From a checkpoint of a small mixture-of-experts model trained on Wikipedia: 48 squared ReLU neurons an expert.
Below are experts of layer 4 (counted from 0) of a mixture-of-experts language model. Rows are named up (a neuron's input weights, with its number), down (a neuron's output weights, with its number) and show model dimensions 0-95. Each number is 200 + 30 x the weight over its row's rms, rounded and kept within 0 to 999.
Before each expert's rows: a language model's description of what the expert responds to. This comes from a sample of Wikipedia text that the model never trained on.

# expert 59
What it handles: Closing parentheses, quotation marks and brackets ending a date, title or aside, often before table bars or lists, like (born 1955).
up0,208,194,241,199,195,192,223,183,215,180,265,185,178,247,241,174,187,162,276,200,210,157,203,224,193,129,204,191,245,189,184,222,173,178,214,206,226,199,242,214,180,187,194,221,153,201,234,213,211,154,192,171,178,188,234,203,231,169,213,147,189,200,201,212,229,172,224,207,233,194,186,206,199,246,184,171,214,192,154,264,236,213,282,204,207,165,243,182,288,167,201,178,236,168,184,204
down0,196,216,181,171,257,205,198,216,181,230,177,153,205,195,199,188,258,210,207,219,221,197,205,224,181,189,223,106,144,226,168,186,205,219,180,151,195,171,214,170,241,179,183,185,214,229,187,175,211,215,227,205,215,169,232,184,236,197,193,216,259,255,240,179,166,259,222,187,217,249,212,175,218,159,230,203,209,244,202,171,163,164,136,148,160,234,167,178,192,206,238,187,255,220,226,201

# expert 56
What it handles: Dash bullets opening list lines in infoboxes and credit lists, plus word-initial stems such as contr(act), over(kill), App, See.
up3,235,206,274,223,207,191,93,205,194,228,185,181,220,227,244,255,216,164,199,184,222,217,210,185,185,172,241,154,157,223,226,228,204,203,227,216,135,194,213,215,191,182,174,182,219,198,201,262,191,162,207,178,220,176,199,159,211,157,134,205,209,221,191,153,162,169,214,183,225,167,239,205,179,230,171,160,159,174,185,188,195,182,200,197,206,242,229,183,247,238,190,153,180,209,219,217
down3,180,189,224,173,241,232,265,178,170,172,188,161,135,170,162,230,221,172,177,206,227,193,197,156,242,226,142,222,203,193,208,225,193,226,195,218,196,175,181,202,153,200,187,186,180,205,200,195,215,288,186,224,222,260,229,255,167,193,228,144,183,201,206,259,236,234,162,177,160,232,188,175,213,173,238,229,220,188,230,174,245,179,211,185,224,201,151,204,188,170,227,243,227,180,195,178

# expert 1
What it handles: Prepositions and linking words after a verb or comma, introducing a role or companion, such as as, with, by, for, against.
up3,243,235,242,173,236,220,243,207,248,193,213,181,257,199,173,175,198,195,236,193,200,241,244,188,240,176,185,246,231,230,224,201,153,189,216,133,229,203,208,192,196,185,181,209,225,221,208,293,191,171,191,187,171,157,111,204,209,185,194,239,246,187,248,164,211,198,212,136,180,208,211,217,190,211,204,168,236,216,216,171,221,204,198,219,147,205,189,190,154,203,208,262,194,181,202,202
down3,189,212,215,209,263,172,227,167,214,220,180,173,207,249,264,233,213,231,196,180,192,227,159,160,205,137,181,229,229,187,117,178,184,197,162,179,244,200,203,190,208,192,193,235,242,236,225,223,225,209,215,190,194,204,145,225,274,220,192,190,227,223,217,196,157,176,192,210,208,210,215,164,193,159,221,174,196,180,145,146,202,171,182,223,189,171,207,177,196,266,186,242,208,261,235,184

# expert 50
What it handles: Coordinating and linking words joining words or clauses in running prose, mostly and, also or, but, than, until, &.
up3,214,168,248,192,127,213,193,230,187,234,153,195,176,213,154,213,234,186,238,201,223,211,210,210,197,218,257,138,151,199,251,219,190,152,158,178,243,220,201,179,177,198,133,173,204,236,179,267,243,233,180,164,217,232,228,211,183,173,250,187,217,185,203,192,197,148,209,158,216,197,199,193,161,210,199,206,223,160,199,213,190,152,201,195,191,217,250,193,153,196,233,241,155,203,241,204
down3,203,267,149,237,284,231,216,190,220,205,205,171,169,214,207,191,218,205,237,192,186,185,271,189,217,177,153,225,194,177,201,149,254,169,157,181,189,236,221,239,162,183,188,232,204,216,183,201,191,199,173,179,197,235,172,238,212,244,188,191,191,194,213,221,207,215,145,160,219,198,202,237,211,244,182,164,240,270,190,177,230,230,254,231,190,170,241,156,182,240,187,235,227,177,209,205

# expert 18
What it handles: Final pieces of surnames and place names, such as ov, ić, sky, berg, ington, burg, shire, or whole surnames like Jones.
up0,215,193,205,214,224,235,192,181,157,212,209,189,199,149,251,228,228,205,195,215,169,191,234,247,191,202,222,217,135,225,221,200,152,223,207,236,201,243,188,229,180,181,168,197,258,272,223,197,122,193,271,236,205,195,230,196,182,190,205,231,234,206,163,173,243,244,226,206,234,209,149,244,180,276,174,218,184,204,216,201,209,195,192,246,204,214,157,214,217,256,185,197,192,211,227,170
down0,215,190,183,232,199,189,202,169,226,147,193,184,142,233,188,192,216,181,267,211,237,241,220,163,242,161,202,210,259,171,191,176,220,138,161,216,230,162,237,199,182,231,209,156,218,181,173,204,185,202,206,135,199,226,153,206,228,255,236,240,181,162,197,186,232,154,203,206,181,164,188,200,216,205,220,255,237,173,258,243,189,223,174,221,155,213,216,230,194,188,241,219,180,212,170,242

# expert 13
What it handles: The word the (sometimes its, this, entire) right after a preposition like of, in, at, as in at the Islamic Solidarity Games.
up3,217,196,162,217,192,214,201,171,227,212,202,262,220,249,197,167,189,179,225,211,190,185,199,199,206,211,173,217,198,178,222,138,210,180,202,189,214,183,207,239,156,141,222,157,174,151,141,190,195,197,184,225,175,109,206,169,220,241,162,213,248,248,190,204,143,197,225,224,193,209,216,177,188,196,206,200,222,183,236,133,291,181,204,211,160,162,224,190,172,178,215,254,175,202,225,181
down3,196,199,238,216,231,222,188,197,236,184,217,143,146,173,143,209,169,255,160,183,200,223,189,211,195,201,206,171,185,221,203,237,131,236,201,245,247,186,247,169,221,220,229,226,204,211,275,212,221,236,209,226,181,274,210,198,194,161,220,163,208,207,189,246,242,181,203,157,243,201,240,189,179,209,259,204,190,246,177,243,155,197,257,212,209,189,198,203,220,201,169,214,166,213,201,171

# expert 34
What it handles: List separators and, commas, ampersands and closing parenthesis-comma, as in born 1990), American and country lists.
up3,179,246,252,174,226,158,196,185,211,168,193,185,183,212,249,141,250,239,146,197,185,206,212,198,199,199,283,182,214,195,147,207,168,149,216,197,130,205,189,206,133,186,211,196,261,241,256,195,203,214,206,198,160,179,148,173,178,205,155,192,207,212,198,159,252,224,223,197,193,180,248,183,205,228,185,195,172,177,226,172,247,188,229,199,241,179,201,190,183,176,236,211,211,174,182,217
down3,219,218,200,215,176,178,180,209,188,196,194,142,202,179,216,189,184,215,211,264,252,184,176,250,249,199,170,210,224,195,229,234,190,189,190,191,234,205,191,186,174,179,186,220,221,142,209,208,202,166,237,187,171,143,178,206,202,224,247,201,203,274,181,198,168,163,147,120,188,212,175,190,114,175,234,215,209,170,197,183,179,218,217,177,168,235,267,164,149,177,221,204,243,173,219,198

# expert 51
What it handles: Plural endings and plural nouns, often the subject before were/are or followed by of/and: -s, -es, -ers, -ations, people, features, years.
up0,203,248,163,205,167,234,238,216,193,185,203,237,156,190,215,186,194,204,203,178,179,221,246,178,208,224,187,174,145,249,229,191,216,218,192,222,225,162,198,194,174,124,143,177,238,204,158,161,177,241,172,166,251,274,167,174,213,188,249,190,210,263,196,212,185,225,190,158,176,218,241,186,165,226,210,219,223,172,235,188,221,163,252,232,199,222,220,174,212,215,203,170,151,170,219,230
down0,156,196,169,173,193,184,202,241,248,199,179,211,195,153,161,181,192,165,205,207,213,191,226,225,142,204,177,194,214,183,193,162,169,203,239,180,186,219,195,196,183,273,156,210,218,188,171,185,240,164,197,232,180,238,215,216,216,187,205,157,270,155,207,237,204,229,217,179,236,210,198,223,146,188,216,193,200,234,195,242,170,219,153,226,243,189,170,177,119,298,202,225,187,172,212,215

# expert 49
What it handles: Final pieces of labels in infoboxes and list headings, before a colon or heading mark, such as Succeeded by:, Website:, Displacement:, career.
up2,175,193,220,173,189,216,214,176,243,123,189,152,159,234,202,224,220,190,147,249,204,224,191,211,205,229,220,118,194,240,207,252,167,239,213,175,220,184,213,184,195,221,182,221,215,176,187,190,165,243,230,240,205,209,187,184,205,146,213,177,211,225,277,173,227,225,253,156,157,230,220,161,199,223,179,224,168,257,236,181,221,213,165,220,236,200,194,173,170,195,229,216,247,217,206,209
down2,211,170,215,169,221,174,185,195,216,249,192,256,211,174,150,203,205,216,205,172,247,180,197,218,229,195,216,139,227,168,144,175,202,199,175,204,232,186,198,208,203,168,211,149,164,149,189,219,178,211,153,170,184,178,270,213,177,215,200,186,156,201,161,207,230,236,205,169,173,189,196,164,148,188,237,222,214,223,160,220,170,175,160,189,140,208,172,147,185,220,130,173,241,167,244,167

# expert 20
What it handles: Line breaks ending list items and table rows, plus == heading markers, as in infobox lists, track listings and election tables.
up3,227,208,121,243,216,143,222,195,224,177,169,168,210,178,165,234,197,145,246,183,220,211,228,212,201,234,218,199,151,233,197,169,200,125,209,183,191,178,182,210,179,173,237,208,250,149,150,192,174,296,134,195,217,183,213,232,222,211,194,172,183,152,210,170,214,219,236,200,198,206,176,172,210,204,201,183,202,231,218,153,192,201,208,163,137,186,219,221,198,219,216,169,214,192,192,176
down3,215,193,207,207,208,242,197,203,216,101,162,194,201,184,184,194,245,203,191,203,207,243,209,194,198,232,173,210,272,218,200,171,223,191,245,205,175,207,202,152,169,226,223,204,232,193,165,187,138,215,152,231,225,251,205,197,193,221,224,232,237,185,140,167,225,206,195,181,229,109,184,197,170,221,193,178,219,225,238,243,244,190,239,234,156,235,244,200,198,223,225,219,212,226,225,231

# expert 23
What it handles: Word-final suffix pieces, chiefly plural -s, -es, -ers, -ings, -ations, often just before a comma, period or line break.
up2,220,229,173,179,128,180,180,213,231,216,222,240,225,181,203,197,195,197,219,237,178,136,206,245,168,190,254,216,215,237,212,185,216,202,164,171,167,209,174,216,256,185,209,186,183,200,220,195,269,192,174,166,214,204,208,177,228,136,179,210,185,198,218,269,210,151,145,219,169,168,225,157,205,212,215,179,169,177,211,212,213,251,162,256,171,210,173,256,207,206,195,254,241,218,178,233
down2,202,218,199,189,192,195,280,227,195,278,228,181,211,203,171,189,205,214,175,173,236,167,224,219,247,194,240,210,166,159,191,227,207,209,196,173,196,226,192,198,206,235,255,214,138,198,230,217,233,203,184,213,150,185,212,258,203,270,230,182,197,258,214,201,261,168,160,243,188,219,195,179,244,208,247,252,258,202,200,191,195,244,221,187,192,194,139,219,171,171,208,190,210,210,222,222

# expert 54
What it handles: Short vowel endings on foreign names and words, such as a, o, ia, ra, ma, as in Maria or Gobernador.
up0,248,164,234,209,151,196,286,209,205,160,215,245,138,215,208,233,198,188,201,212,233,224,176,210,231,219,222,243,203,219,243,190,225,175,212,176,224,202,213,208,234,172,157,183,187,193,259,196,165,185,169,155,189,183,186,146,152,142,172,219,170,251,169,222,192,200,187,202,219,249,179,235,235,196,238,194,222,194,171,232,184,227,277,172,162,242,209,184,195,236,221,209,197,222,183,200
down0,182,208,245,158,241,125,174,202,186,143,170,166,195,178,183,152,177,223,223,171,192,207,197,213,162,185,168,156,193,201,148,144,190,214,199,223,176,175,187,179,206,273,175,178,185,179,209,181,203,225,204,188,174,220,257,165,197,170,232,194,183,196,207,208,210,247,188,185,190,163,184,170,143,168,153,168,193,222,126,227,152,159,214,248,206,162,169,203,152,185,154,199,189,190,188,211

# expert 8
What it handles: First pieces of words or names, often in sports results tables, such as sub(mission), Men('s), Be(ijing), contr-like stems, Oak(land).
up3,194,243,218,229,199,209,212,157,256,136,216,211,195,220,208,206,249,165,210,210,197,207,284,223,192,208,219,181,186,178,180,189,157,165,186,211,236,153,161,215,218,203,159,223,222,213,207,187,294,206,224,179,243,202,201,173,182,179,226,236,222,148,172,193,208,128,198,191,190,205,182,217,193,202,208,239,248,215,240,151,206,170,205,216,178,212,150,189,162,195,194,225,242,181,134,231
down3,198,188,230,223,246,159,195,266,204,228,232,205,196,208,228,174,194,227,220,171,214,108,197,215,175,123,212,243,186,186,196,206,193,161,202,229,243,197,179,179,200,185,254,186,213,169,231,203,202,198,186,230,193,234,199,214,262,149,211,161,198,226,180,163,224,153,153,178,175,241,259,212,187,175,190,223,202,267,196,172,196,190,199,214,236,188,162,176,190,145,210,167,188,163,244,190

# expert 17
What it handles: First fragment of a capitalized proper name, mostly personal given names or surnames at sentence start or after commas, such as Arn, Am, Kr.
up3,199,219,187,238,185,186,196,194,174,181,199,234,193,230,179,235,258,218,200,168,209,164,226,277,201,238,196,184,184,158,185,174,238,181,199,185,218,150,178,166,187,151,203,249,200,146,197,169,153,200,152,172,216,161,187,208,201,211,170,214,238,199,234,158,231,132,230,219,234,216,207,171,194,184,149,150,148,219,247,174,263,195,235,198,193,253,244,202,180,209,233,196,190,209,187,233
down3,161,220,222,201,197,239,198,197,171,196,215,260,176,208,200,179,248,259,234,208,272,229,231,226,222,138,168,220,209,168,195,199,207,173,188,241,205,211,207,148,260,217,204,198,185,231,195,163,152,259,191,222,243,219,171,192,209,216,173,183,215,165,215,192,185,170,222,181,179,196,177,130,196,210,224,249,221,175,229,198,206,183,284,204,157,182,152,201,198,174,163,226,235,239,204,209

# expert 36
What it handles: Capitalized place-name starts, mostly New before York or Zealand, plus pieces such as Pri, Indi, Bri, Tri, Old.
up3,208,222,181,203,201,184,174,184,163,194,231,194,159,185,174,153,171,225,227,193,146,213,243,184,219,202,205,193,224,202,162,208,192,174,230,209,216,183,240,154,242,145,147,231,182,215,212,181,269,215,184,201,206,224,191,155,162,171,186,211,178,227,152,172,266,201,267,259,184,187,160,218,174,195,201,176,177,158,219,268,217,143,209,199,187,234,185,196,253,198,228,223,182,234,245,227
down3,259,185,137,209,192,166,208,186,169,189,201,189,206,206,193,193,141,150,192,170,198,209,217,205,158,224,251,188,174,184,188,196,195,237,202,238,213,170,201,180,229,217,190,205,183,126,179,222,196,208,196,192,189,186,197,191,204,209,161,160,194,249,215,153,248,218,148,248,242,194,151,194,201,232,163,229,256,229,216,195,214,275,211,137,152,221,213,212,153,188,222,207,192,259,241,226

# expert 16
What it handles: Articles and possessive determiners opening a noun phrase after a period, comma, heading or preposition, such as the, The, His, These.
up0,248,239,197,175,169,205,223,179,214,217,198,160,192,237,145,247,186,207,185,188,232,206,225,175,181,179,185,247,181,179,190,144,301,211,213,190,220,179,212,203,234,187,260,156,176,187,221,150,182,170,174,211,170,208,195,178,258,212,209,193,222,180,177,191,182,132,185,153,215,167,247,178,161,180,171,206,223,171,243,180,176,171,211,167,173,235,201,178,276,219,208,200,198,201,231,223
down0,193,222,208,219,203,204,210,224,223,241,160,166,169,106,209,210,200,190,190,204,175,194,233,207,191,176,236,196,224,172,203,241,186,169,210,227,134,209,208,227,195,191,190,210,141,211,204,243,168,224,235,195,252,205,150,181,151,175,221,160,181,153,197,226,259,186,229,244,169,192,149,279,211,205,195,234,206,233,186,221,224,250,276,223,193,190,194,179,215,229,185,245,207,190,207,208

# expert 43
What it handles: The, its, their introducing noun phrases, often after become or one of, before first, same, most, as in become the first Canadian.
up3,233,321,171,214,192,205,196,188,198,219,251,179,188,170,193,190,184,239,239,198,194,171,224,215,250,171,143,221,192,190,205,202,185,180,216,212,150,166,211,186,174,161,204,229,164,225,215,247,219,197,215,206,197,204,157,186,177,176,224,187,215,167,172,128,254,175,189,229,161,159,216,208,246,225,256,191,164,253,207,168,225,234,176,149,173,226,220,233,197,213,198,209,188,190,188,175
down3,212,189,239,207,217,199,201,160,173,236,217,247,153,195,252,191,187,171,187,183,138,223,140,177,156,209,192,164,177,186,211,239,189,178,223,185,276,174,208,213,194,167,227,196,223,201,213,230,211,153,152,199,169,213,221,178,204,139,189,198,232,202,146,135,207,218,239,200,245,228,208,180,134,176,225,217,183,230,213,192,167,200,147,239,239,212,178,170,237,200,202,223,154,240,218,219

# expert 11
What it handles: Colons and similar separators ending a field label or introducing a list, as in infobox lines like Coach:, Born:, or including, such as.
up3,174,264,206,255,225,266,195,185,244,225,171,178,225,184,180,201,263,228,222,129,180,172,216,138,234,202,197,197,199,215,227,237,216,248,201,200,216,214,247,173,167,179,234,144,187,206,198,193,196,211,208,194,182,202,247,221,240,177,232,159,228,187,189,194,153,141,180,235,210,135,213,229,204,207,167,214,202,206,204,218,144,173,198,224,202,220,225,160,195,159,231,198,237,170,174,171
down3,213,212,145,205,191,180,215,205,206,221,235,170,168,179,169,181,239,187,205,263,229,192,155,248,182,219,221,243,210,201,181,222,169,185,289,182,221,171,206,174,190,188,142,227,181,215,217,184,184,210,178,166,216,215,205,246,171,187,206,257,226,197,171,213,247,215,181,162,239,229,173,248,213,269,203,168,256,259,178,203,157,210,217,188,236,218,197,218,242,249,194,230,200,246,200,224

# expert 58
What it handles: Ending pieces of proper names and places after a capital-letter start, such as Ox-ford, Notting-ham, Se-attle, Zha-o, Jones.
up0,237,187,178,199,197,217,215,186,278,222,175,216,202,201,170,203,246,181,170,181,249,145,225,270,209,102,199,225,255,164,205,209,207,203,234,190,187,207,218,246,223,140,226,206,201,155,240,234,202,159,227,215,214,203,193,225,180,218,206,246,224,185,227,165,181,184,199,241,224,167,232,194,189,223,216,197,207,162,233,205,174,185,201,219,217,174,174,174,201,140,158,240,173,173,224,246
down0,227,173,190,206,175,174,191,233,147,202,201,203,224,211,193,180,182,170,188,163,141,224,194,158,166,221,176,222,168,209,158,145,243,202,188,216,215,192,215,211,218,234,164,278,157,310,232,161,179,217,230,165,211,237,162,168,173,181,178,206,153,250,224,184,193,224,165,184,216,183,215,204,217,177,248,179,175,214,208,190,217,177,245,217,183,190,270,169,186,230,204,181,191,211,225,202

# expert 53
What it handles: Last digit of years, scores and table figures, such as 201-0, 2-1 scores, 185-4, plus some verb stems like el, equ, oper.
up0,197,183,192,223,200,236,184,217,208,250,228,185,203,200,229,192,202,271,157,190,249,198,190,218,204,237,222,200,199,216,264,235,224,184,179,177,227,187,208,192,228,223,238,218,165,189,183,175,176,212,246,156,202,205,199,222,243,162,229,167,252,200,240,152,164,189,228,262,184,264,183,186,200,250,199,192,224,274,126,179,174,171,227,212,143,189,199,207,199,179,208,141,198,233,182,195
down0,216,202,159,168,195,183,218,199,182,192,221,214,219,250,154,248,259,203,251,180,210,199,201,168,152,192,188,223,197,188,241,190,212,214,241,172,249,132,148,166,201,190,154,188,172,218,191,183,168,234,205,216,192,200,196,227,202,203,238,151,152,123,212,183,207,282,201,223,165,241,161,167,218,203,234,199,233,196,202,183,253,207,247,187,165,185,216,192,150,206,172,228,216,216,226,172

# expert 6
What it handles: Whole-number tokens for counts, distances, ages, dates and table cells, often after a pipe or colon, such as 10, 23, 82.
up0,224,214,209,181,162,193,234,177,197,197,224,182,230,199,179,235,204,209,206,174,164,218,167,157,181,213,171,163,184,214,195,194,258,185,141,188,236,220,201,229,127,224,157,228,197,191,174,197,217,180,195,196,162,242,238,181,209,215,164,255,197,196,191,249,172,190,138,141,142,217,217,179,189,246,108,212,204,178,164,230,198,183,206,198,153,209,253,176,256,222,196,178,182,225,185,222
down0,190,119,183,183,169,199,215,257,223,199,182,177,161,237,192,184,190,230,254,177,232,201,213,221,251,202,175,172,171,189,191,188,187,260,228,242,205,161,177,211,221,181,236,215,196,206,233,169,190,121,164,240,237,194,199,189,212,205,251,182,207,232,276,183,235,192,198,197,192,189,190,208,221,227,250,208,165,233,181,231,208,243,242,147,226,200,209,237,181,180,188,220,235,152,189,155

# expert 45
What it handles: Opening or inner fragments of taxonomic, medical and technical terms and some names, such as uc (leucogenys, glucocorticoids), vir, struc, Flor, Nar.
up3,223,169,213,174,194,175,254,229,155,199,178,214,174,174,179,193,246,228,176,210,201,176,179,179,216,243,229,201,198,201,236,210,216,280,187,163,212,236,252,176,138,193,203,207,175,199,240,206,208,167,208,188,183,156,216,216,237,186,194,194,243,165,201,191,269,154,198,161,197,280,160,217,274,189,146,208,259,220,199,198,160,196,224,206,183,196,177,196,237,182,249,217,209,190,214,232
down3,155,220,201,190,202,203,180,234,186,230,206,211,201,181,202,190,240,177,123,233,185,215,154,136,205,226,203,189,230,211,256,214,270,264,239,233,177,197,211,253,225,203,232,216,221,157,232,241,200,192,209,170,247,231,167,211,195,225,224,211,199,188,136,183,212,171,194,224,210,199,182,252,146,252,250,186,213,181,212,196,149,185,231,237,192,216,148,187,240,189,216,190,213,225,216,162